Weights of a small mixture-of-experts language model, trained from scratch on English Wikipedia.
Experts: 48 experts in each of 8 layers, 2 picks a token, a sigmoid router, a shared expert of 128 neurons.
Training: a variant of SOAP for the experts, 7483 steps.
Below are experts of layer 4 (counted from 0) of a mixture-of-experts language model. Rows are named router (the router's row for the expert), gate (a neuron's input weights, with its number), up (a neuron's input weights, with its number), down (a neuron's output weights, with its number) and show model dimensions 320-383. Each number is 500 + 50 x the weight over its row's rms, rounded and kept within 0 to 999. Numbers have three digits each.
After each expert's rows: "mostly gets" lists some tokens that are sent to it at least half of the time. This comes from a sample of Wikipedia text that the model never trained on.

# expert 9
router:536521568518553486440496457488531469455586461522598521493548521542495502446454483507528534523428402546445537450474479494427475597498555460476579563481532387469468487498569525495518474578539470
gate0:441506496487501509402495597505512437465423588508443385526535506558521561469488533545597596595549490500528543494526463520465459487430464540632436539526471518457457524532468497564485410558497547
up0:500480450484534509528619373468410506649515586404497514483436581459585457532466512425429514464496478564503548472589498483512480455518518506439582444445539497524494515395532529537519516461373464
down0:439547492451435542528451528439501403449563584510531589544549592436341482457585546504549585490516506529503463485473557484416581482510489525511538446417431528524469439520519517535537494542528519
mostly gets: " several", " based", " available", " various", " used", " associated"

# expert 27
router:423545514501483524438454485495534497462496482553513551481538535574472473370486448521570478478463482516439581492450528515474425618514531469529555552441468408406614539462474537398508471565477526
gate0:615551403522472554492475537488506562458366532484501492495451439568427532507432482428515482469490511540471561643431505629458493475538514489533422504464483511504514496486563449458466404483523525
up0:593578490450535531538514644548427598506566472501541508591504422472506444482489522526526456510557479404455499457593528490474499412462456587409516486518459487480428522614501466450473513519549524
down0:577466469544469670477473548454472531455504466501561531477556479534489435523473347470528500532536457556442541520471451519500546492390522491483497458449571428411452501448566569468463452487545540
mostly gets: " =", " chronology", " ====", "\n", " zone", "      "

# expert 36
router:517486483458487472402491564455617468503600462500534505488560465520498511443528422516515537504467524501429597498489537515434487541529560552561563498532519429525521527520575485506559511541481448
gate0:551525510493504472497505547552521548450553494468527521578563556675547405510526444524526459519495445520441566504507493518559502505546489534492465448506494409519582521522539508619376480556524506
up0:572522482508489487543548530499512622552501478487437512498580512598514477358521509411535457553511505485422538484509497452562513507565553550521540546482490455545541433572510475551479451544532365
down0:577463518488508458503484444624540570548447428562447535437504493470416523480534487508492542532515483503469519417452470599435430497409453544539495494549462413572491500473461573557518495530446402
mostly gets: " she", " Died", " died", " he", " graduated", "aged"

# expert 43
router:546528503408508460470512534492557470397506532605518515403523485511504577450450442468499517577456483519452506517439505527466492502611566446494568532491492431499493495560507466482546528496417511
gate0:567533455485502463552495487505594536426470411479421550623556597443533424541563468523502492525474404638462462478525521525416487413458443484547481491495488476456471472506480514477522482470476493
up0:425449502523527482514492540431368488391461530457487504411531435467486476508530479545449508630538475506527498521452579564493501426523565458473518504500426579477426536585400516575489490421518517
down0:411467482500474541451469540553506562579506649434488580386434483499533497581517507473475578531464503539546492397608562551467470473570374589479511448542494484492502467535502433507464424409508558
mostly gets: " same", " new", " own", " original", " an", " latter"

# expert 33
router:559496499450477414503516508449571449503506459509572489379495588576437538495504381448501537472458485584467541554511562451396490519515503582414485488407510434442485581484508565414533476535506536
gate0:460471488454465546504520498501517536493578437517538551517475528540600525552515436601439350393563534443511506504493443455523517398401442541552434500560557532483486512442432500491509503491589472
up0:545497602583450496525521502453405569533408549535486451363561513484483476447531609480547527631524411560498485467494549488567524519574571543484495517352430522561518504527519549662465585499461556
down0:548457448515465533526521463494487477475529529492521489470547532618505495494485503443427568495574569550528511489449523468479477472504522566502495494480461457526563472601622542518479567474465573
mostly gets: " Gor", " Rad", " Wil", " Dor", " Hu", " Bor"

# expert 25
router:492500520455540378454425475456568466438537553524484479499569536525392504495538508516553477487552450520561548471549439550569455549469530495559489463480531376461508508568511526396490502536449493
gate0:434460442471458451439579424476437460382480506573524490458483468542482525427571494527472505514494426460451485506595438489575470556531515471506479473579491539521550448547578525471463499514470555
up0:428438576492457575459522439526549543509545461483543550522572609575540505573528555571432507474496497471462458475489489476530643558576497520574548454517471539528490591495434472395511495504519591
down0:580546530544570604504450507522534488499540488523501585560503624442401482456459502573509518515594492436446550413503589484545501601605580529470621487379469520589488592488530536527550485427476503
mostly gets: " Genus", " Website", " Coordinates", "hylum", " Born", "ic"

# expert 32
router:658558528529507482481536452489481487458515410539516519517587541561409461505476445582452520574492480583530531535479563487498515578549579511470540572469432417450582584544474474514542472507493511
gate0:546483514533549492535504471535468548501491508435502451591377456453456549441448484511551484535505520575542516539409554523517538460478600504445419590500438519466461506543495476451445465545489510
up0:470494527449511491546500572449522544492659585562433505499542494469477421447522529589401459484542466357543513478569623485521475484562508421513525462465527410570488532532510366497484538544446602
down0:452492494389476567466572394548620501480484392462479464537552557536578464507574471565460489541509407467476482459477544530575511477555621570597505494567528461579497449419498482480541554435449474
mostly gets: "ová", "sky", "enko", "dorf", "enberg", "etti"

# expert 35
router:484551580541584535438472507396576452516485403559535529410537474519373559480523469547506559503488475532546566356512541400548443553524569501489551603387549435497530557560510528478540504547468486
gate0:542508479527473567540539484498501399454490553595545480532505511520548481569473483539518452515601479529436558436451552530484474510516562538488548492415489618469488513546444498532489495480544496
up0:522498495554620547423585545528528496389527514586487462459533366437429536577551534542461609502497552620492415497536507463480555504540513496573582555542461484549563529592508446526553459448449519
down0:532496510566541492546563504423579537513453545595502445461514498463436504493496562519415460560496477444524611472410496479522502473494537489492527449525512453364507569476530549505434479502512452
mostly gets: " William", " Robert", " John", " David", " George", " Michael"

# expert 10
router:495482535502489490358375409455489499457502495619506551500535525555489539455455456506491566557496501560506412448561569473547441482480560454542506513453484403455499487455493557488481464564479414
gate0:446506490419485411489461471518510523461506586409524547465494520532594477491446419415532472476514384521557485506549381497562569456402523539496548535522563529436468555506472495409526497498560410
up0:523504551431544350486568463460473570539418473440516511466551510471523465465444512456617418525501514523564416489509447537550521469518462507518479465482515479530496487435467547514470502498470470
down0:496438515583497535528463495530505521514415503467530486538513593458449410495476564506513540504489496417553440526503426530566607444452519509617565489600451489548545522387500521566605526573492519
mostly gets: "Scientific", "Population", " Turnout", " Arthropod", "Results", "Source"

# expert 23
router:517484484566499484376386492490532442419487545553519494480498466483455518499511401517484537469443513538477490573489573515538395537536477548507529503484499412497501556455486496545497454558435453
gate0:491542491539577492484461542477510559499418510555549505547514528556504595632541545554461444541486517553467572499538518611540483505473551549499535544542511545432531540595532506485550516510499483
up0:528533403412435451461510533479520482494519515497435535452459437544428472454429468542534593446558601455524522478506491476454501545479489473505503464495520463477413498499495449500434493427506509
down0:555474499530519454587547507527530532520541469445550586471499551646477427533554481451489449471539493594524557446482418451528468502515509550515468508518523458480485439555512441554566459563460498
mostly gets: " ability", " relationship", " presence", " goal", " injury", " loss"

# expert 0
router:511480514587546540430529456389622450419450470502501472526494495515501497445426413568549475540454476505485519516446524466472334489521535529501502532512465421437554556491458487478545498479451483
gate0:524455516491510516482478442529509530483435454467472453560445426561445555485498477528543497467535439508401556495538446425611502492404463556521473535514496542569520562632487466519482532594608469
up0:501558642411491473534488569500415506381506661469491406481499501465553624472430557591478451509529503452514451565461552410538464458499549574515545512560456511581605519465519510448503444539597494
down0:508496535424522578435476547450455554512429571413511466550508531503484548505562550453491528617462544485458528616366444509456503442464481482472486542530539524490578531491494560451486465467488535
mostly gets: " some", " one", " Ministry", " part", " each", " latter"

# expert 14
router:510446461569485514451434469480521408413480386565555505440430513512486468380495455493551525445478440510390429514504437501443396550503524479438489548394501486385490569560554583481503501519401482
gate0:575513507593479512495545527431467523515540492580472456512510482449475458458490581506544472516579493515477482493448558483519478453446502472478586468562445452509366519427422455486490500491468524
up0:473466540506556486402473537539405522525470471462551566517529511497548450495467524479518533499502442484518503532587467527522443472451465465471524615513556497416535499543510465494394643482466475
down0:539508566518466524445403527500518518540506505573525522517510449391460533411493495510449478517557508464547415457451448513537420471489554500528520525592523593539488424569490504501544497508511482
mostly gets: " 0;", "---|---|---|---|", " 3;", " 1;", " 5;", " 2;"

# expert 47
router:525449467468526460505481449447600390456520400499553529490527507554437536462554465400477582497474479652456477515428511487589516485612494493607540497468477437529460496490465438459404429494433412
gate0:402580464416575490426472554405470435568470527423578567542471431488556449453465474529493495495544417489450490414548479549520532494460482484523502347401484480495570509458487444509458440487459505
up0:594425472584468507614439471528478468537504396525464572555517531496537601482497575560453497545609563509587512589489454480533571445423502553507586571488443554478490537526482522537452543540416486
down0:508503530547488462616539474547542499476506589468409574454487548508417595394561512585573499578556545597430589558544441483484536493522600545371569514505585465508527567476507604420534589414506493
mostly gets: " Haleakal", "adi", "Mo", "uda", "illi", " Pull"

# expert 11
router:554426402575574496451575494432481438418537498605521472478540557549501505468530463455569490536471386521528431535489549594513500470564527459594532534518506383494550534512527567445541520547443530
gate0:554492496604554514524539531509425538511531476565450579498488537447500539456517534605537447502549506551513387466423484452515414494503497496575411537477506500448505490513399526507633526428477460
up0:499499479489433490460554540448559481521481525494563491475495459448540450467445457469451561602566423490500544504440493530457566593482498557442488402470414541521579596509595582532369404526590482
down0:579438458501546445480448502440557596465566392546449523449552398450550522546502389486460516530512459491431592524520471479503493518604480461488460526433495499427544483480566476494542501491508470
mostly gets: " ", " %", " Total", " Votes", " Apps", " ±%"

# expert 24
router:573511554481598518472446483506519427428518435520578481471573486598470475534562396467505568540558400611484460486478547510553450498572550439512507583487549367425510530519509556503564550528462500
gate0:394428481516477528544486534429522461475459542543588513415529535455444499514512469372439514500509540545486528417519518444423524510506521515492373403517388437437526466512538501552434521454507509
up0:484444513519499532475596534470501306471541511490500551546542496592443333454496479516488567472460590539540551471548470437459456473490529434534519493488591430426511471471519436440551515432458495
down0:408544553544466571518550524441564526540509498486537490450464498541452457443530527499495531492531474405516468479475530459536380551581399548542451480504545456454422531569499420413430468579471523
mostly gets: " social", " water", " political", " financial", " energy", " metal"

# expert 31
router:522561509554541497437444516435523393498520513550583606501506522551517537513469464487526513520507507566496540506544533527462469498558485450537486468534526433446451542517495539522421444534465537
gate0:619429520589517430518418602372500469562488581576439539598576526555419372550460453491556515580518424491502475522462536524460409511525543577416460481521522507489565447597526470519490509444509521
up0:490565562494493558520506409543510510507455467543579508423443614427581572474585507502444507522510496508492590477503532383494472490435471469560517613479486425442412581449396503408483501545513498
down0:513510466538521489496468543544444456452528513412468442496420489525545587438532465456514468601478547567478419489432513462561479514448444477469474475495454530387556427459472437508471562436479474
mostly gets: " are", " been", " were", " has", " is", " was"

# expert 40
router:612446553463576403403463471494509537393569495504516492470521546607502491446474457462472599589533400475499518489489529556526466527589488503489513532463539462525554573576569554426511542541468436
gate0:574454465435453491539541530499531554518511466461544462454516459477523530453515545549483458498530561565447483597376484531491481538556501464572482459486493540507536556508536504449502478485450525
up0:676491456416546492459559484499550524450537468451487431393431480547561503432590457500482509514591469519487444564360533572481632524518473519567520547485461571590517550493496537503580508539433488
down0:458434593489490521598535503427540473442481494451550546559554559515408486501470528503537540465541593482449588495427545532539501510510465573560470513420456431459555485490481451444443447604484436
mostly gets: " American", " National", " British", " English", " European", " German"

# expert 15
router:535531514524630476474495527451558435447553462492503541442505517527401530356515410471470527531499519510494538512504541403505427547529525444527540588492516458478438583470453536461596481477481476
gate0:520443488546487431544553565469480503517426549528463488406409500533538596408430461492459457472589474627551523452477404430414479513588502479564453526420501496474474558598494575477472504413507519
up0:518549552531559494472511534476517514489494524510440442489513528473500548489515468521485536527519538520537480452480422497340484506591466423539440524490539448496486485498396492527468455443489490
down0:477495513488506525477390448527521585511474522476526459559586579453479552430549577548456470428566455474470472561480502514513563520540481481471460514513444603551572498385514424486526456543426515
mostly gets: " Vanderbilt", " WIN", "wood", " NXT", " Viola", " Madonna"

# expert 21
router:478470547451479460469424507449486483503531486558654596411519549538493470535562448546523512521484435533489474412569530576445500463565575450482605571436428451496447473551461540486584531478415599
gate0:424487481478493540515529560476467383502478503530467601524507541473408493438526491606561534581493442499523445530478475498332529440514489442507503564481403564538513535524496425515537548501592531
up0:504466480446579546435472525567514423493530423595464557550542428528490471464610454575611568543498489461524530482537501494418501418541382437557487595417456606463522562470539604550542619439550549
down0:446499563566417539564465585575485484492487488498487514574510552469529432457606379562544431607462536546585498558494466566510615446454556577493473478489464444492481439482530605514467474567488574
mostly gets: " its", " their", " the", " his", " her", " Its"

# expert 7
router:469376558458506533491495554437499424479571542555546510447593484615501504449515478568542466483567469535458533568441491500562367552463542509514611567549503439487553582566447487401555421591476482
gate0:408520519558501496499493565503580523489511535591597478535488388519387480543536556559503438477500488397438475473393480479569461506399608508577560494492466562482461480520537463541511460509542453
up0:534456497507508533535482517516541529474563415528514536397479465496557482528517440548554552412484448514425390494472487462452450525517606512540555488537456538471486511543410494476481490580469527
down0:518434452534528414528571397445476453446512559539558472521540502503489526494549548602469435496438525404468443594506447479413530501487513529505497450581397513552528642468530557503596551509407416
mostly gets: " Sig", " Em", " Ay", " Dia", "lei", " Ty"

# expert 29
router:517477574511550394471504462407515398458497500547518469395492456558518512444504432502523554436496467556516479480507538508535413464507479519479521570465560420458535553588469533495513437540374448
gate0:545467516489521472464477495467514465467540432470498469530442512503493591543512375526462475406544507520400512497559553540436575481548360499633473503600506534474586538403538495441513500515526440
up0:466488559384569568478535420576574532455524556478454454530628525456563532519503571467477494569480469478505481495583508466596495531487591473394451529450534510484402492531500496466495485430494517
down0:415507447513487632454416440520487554417505588491531483468533495429544539579447499499615527504440499516488457513431524529515557468530493525495545498555427504506498433536431546517533555552572516
mostly gets: " North", " New", " South", " West", " High", " Red"